python train.py --n_experts=48 --activation="swiglu" --moe_layers=[1, 2, 3, 4, 5, 6, 7, 8, 9, 10, 11] --router_score="softmax" --normalize_top_k=false --head_dim=32 --norm_place="pre" --attn_scale=0.177 --init_std_qkv=0.0524 --init_std_o=0.0524 --optimizer="soap_variant" --weight_decay=0.0096 --grad_clip=1.0 --train_tokens=248900000
Below are experts of layer 5 (counted from 0) of a mixture-of-experts language model. Rows are named router (the router's row for the expert), gate (a neuron's input weights, with its number), up (a neuron's input weights, with its number) and show model dimensions 0-95. Each number is 500 + 40 x the weight over its row's rms, rounded and kept within 0 to 999. Numbers have three digits each.
Before each expert's rows: "mostly gets" lists some tokens that are sent to it at least half of the time. This comes from a sample of Wikipedia text that the model never trained on.

# expert 22
mostly gets: "\".", "ing.", "er.", "es.", "y.", ")."
router:483472555536419505572486453497526549534475510502511511474511459418522466557493463492467484489531505436506451446411510522428533448523460553588549499450534528569548543585539504524500557455516488522515512577523488465490479520505441491439480483513562485541524494448506509529441535454499536432
gate0:554487522497469500556455520486522511551442524451619444520528455479493468540594463510495491473546529516549456461528543529541478445429484494550468507484512465537534539502474498522485529520510440475537527532471520551508549386437459466536514446543418527514561452504497454493506525536464518429
up0:411492483568445493460394484456547474494487480500470436431543509528442484568489472513510518543422484433491433520530509590502541496436486523436505515555499451479466523489481590496511514499519545535511504500521511511475546498490518498489513579515570436532536508519482449496500411560454495507

# expert 33
mostly gets: " Richard", " Henry", " Alexander", " Edward", " Patrick", " Francis"
router:457479523518468460509445462547443516534498513562529561566446440466556537545517494493489474528452454432456475562534523475488493511520426514507509525451490567461529517516465478490565504455528523473454541568481472570494462542558427519449560509462524477516537528425459449446417539461542497495
gate1:535522493444500510508539508506519517520447486515492467533546546459525572487431509485560484515513506489514583531478521480490456475536540408498529451450463424452499574509501486561527504503471457502582422519482496437509551500544467470527566490489423581527485410463553507531493441470499552567
up1:493521566488476521421516596509539545598555549563471491467491470482530520519544469457446490587530503523511478528459509453552536506476407492540492477529488470497450475506469514466536516453472449548542391458489504475489444518501470480521460519543525419552573513536559488481471504553516517494

# expert 29
mostly gets: " h", " Z", "He", " Sch", " Al", " Le"
router:458476521517465453515447461546442518532490515562528557560441433473554532547517501493484475530451458437456473560530521476482494500518434518510505525451502567460523525518475482491565508456528522477458540573485470574499456541558432516445564503465528480508533531425455448441413536456543501491
gate1:546481436530526492538491536480553482406520539508428487517517498484499506547545567527515542577430503530575479459476522501553458510506531498513486529519478481507470465451443469459528544512452462486492478482494540500439521432593562447538504484465508432535548438469515533567489391484510561478
up1:508524482443588441465473525495506549419503453523495514474502492475542549488505546505440531492519515549461506500527550393493510529510505486528552535559474488511401482558455505545548526502450476485445413515454521495484488551498495527531467475504456417444558490508564526497412540484438449465

# expert 35
mostly gets: " summer", " War", "  -", " period", "- Type:", " river"
router:452474520519472454508445461545444515534497515561525555562447430466550537545518500488491471531452448432455472565533519480486496514524432511509509526456499570464521519520470485493563503454528525481457545570488466578494458543557437514450563507460523478516535530421456448450419537456544502499
gate0:473535440452518508506586578486513438492542498387491567439535539526430491488503525451442516509472480572571528471434520479501523499580482541432456450540574519488456488521546470536551517547481459523452541430537534454528501482500514518483480508491545482500542531519475559500528443488502463518
up0:529545498480559420494417558541473560543491421530518542499463563523509517488506484462511534528472510493434538542470561512481494470482483518561509531489535441424503452525516434534512537506529478467483510478531563578589453546493502484489478564452496391450523551506440517505543499487437524509

# expert 21
mostly gets: " Che", " La", " | ENG", " MP", " Ne", "-L"
router:454483511516461461514446464546438523536504500564526560561445426459549531546520504486472475514447442430452487563541518475484484504519425516505510515463498558463520517517472483487566505462528522467447540568481473568499457542555434510445569509463521495496533531425458454441416535468547496507
gate0:523534529508431611508512492452523546420460541473500450510449445546483508474526545505512503451508518528556514464499471466531498495555471457530472461493555463571586470487519449526505582516488478561544466557509480485518513472517566590483522491482536549432559459539558523501496494525508485595
up0:548510518475461554484510413507460466495503534471547538516549519515581516427518470540554437449519559478571508497484438461496498516526516493553504486547429572522560495577464577428556496479534538603486472479462527548495509491516572440534461484501456478501498490484453566474461516485485495486

# expert 47
mostly gets: "Personal details", "- Date of birth", "| Win | ", " him.", "- Founded: ", " it."
router:472487448473489461556501457469516530515515495473533464501550519466459567491551442539518503550469459435517469457536513510502520494415565508553513490459572491488521431577436453488402460488461534515453518525415511444492474492491537434502522521502419525492530554459588554521534532489466495457
gate0:487436526457487459532520503483532541510553528420490470408542533543474567469480410509477454448463501519557497498495437513474443513454567477538575465455528477470449486530476513485459446484429473584505497500413503504483504434482506441498469514536483528524513495501557550523509526580471436452
up0:570492452547505478495537451466518488487533551522469514529483522432521477453508491511443487485484465507482501531523530453496540488639510474421529458501463552493551570428491486497544514452463443547487474493527466507494439481451522558472453460513552458508561470503531565469586396500470462513

# expert 32
mostly gets: " Ge", " real", " % | ±% |", " Ba", " fe", " flight"
router:462480522517459456508448473539438522521499513564533551563453433467553530537520504490491475533448453432453482574532529479490490503524423510505512520441504566449518515524475478491569506456526522488469545577473475568498460537555437512449564512463519483501524532424453448444408536462543502501
gate2:497465514505450450485549507444501533505507542478430556529527537535552420448550501491468530461575427490493550514518533496524523489504415462454488522541459497515575536498587491423480508556510508437519504453522535518515574496471507475539406471537450471477547465560453552479555443514485501521
up2:436466550528536487542560561513473510494574560499421450461499494430562517530522519428458525593508450569526557529526500513493512518519537521454513521540491550506471513484559497582488445527494492468493471552524528545529518498438456534522525498491576534502553456493520479447503468426561453437

# expert 9
mostly gets: " from", " under", " at", " by", " to", " under the"
router:540498507543553478434481485520535539494485533509490532471460501575558477502503566497520525464597534529480530577466482444524522439483474504499493542457434470605489553467533527519521500497527547509399514482415484535474485496508547540495456477505578453462557520516561547536494485552585535486
gate0:462566545479519502508468450512514535516518450531530540506537503519491569426482579465537402465504484522519497417455485473535523500520496516475507456545593492508524531451458523495472517537428502495561439529596561465495440503457469532500558536494546534569486466473515498568550491545539567506
up0:497568464542422514536533549523488510541475462520520523560424505536489543536535479472529510438532525462583577489507507421454447570495495487466522505509548549461514529483432553520485539477455522494518541479510580521478418574448461524445525515570504483429508527522514493518483509458582540506

# expert 23
mostly gets: " sc", " modern", " enc", "1", " ancient", "800"
router:460475519519470459508446462543442524534503513564524556566441433472558534548519502494485472535456452433457477565533521479486491506518422511508508525454495568454525517519471486484564502457532522475459543570486472573496463541558432520448560502464527475515532529424456448448416537461540502495
gate1:525507449483506524486501529447480461481540505419511456528537551579556487514490470533468567494468449478521542457479481480450478526478592498415499412461511526503500523440543503461539439506489530525571534498525542476560546467481566473560508518546485513508502450549523539511459424471500542611
up1:532514510485481514478507521501482462473536493458475544481499561493414474494493479506576530419458474467474538454524506545526495566451426536453394506446517470477532532516569522471511501527441478503443486520477527548510457521529485445454508499468492531463536583473435480482415495584473611512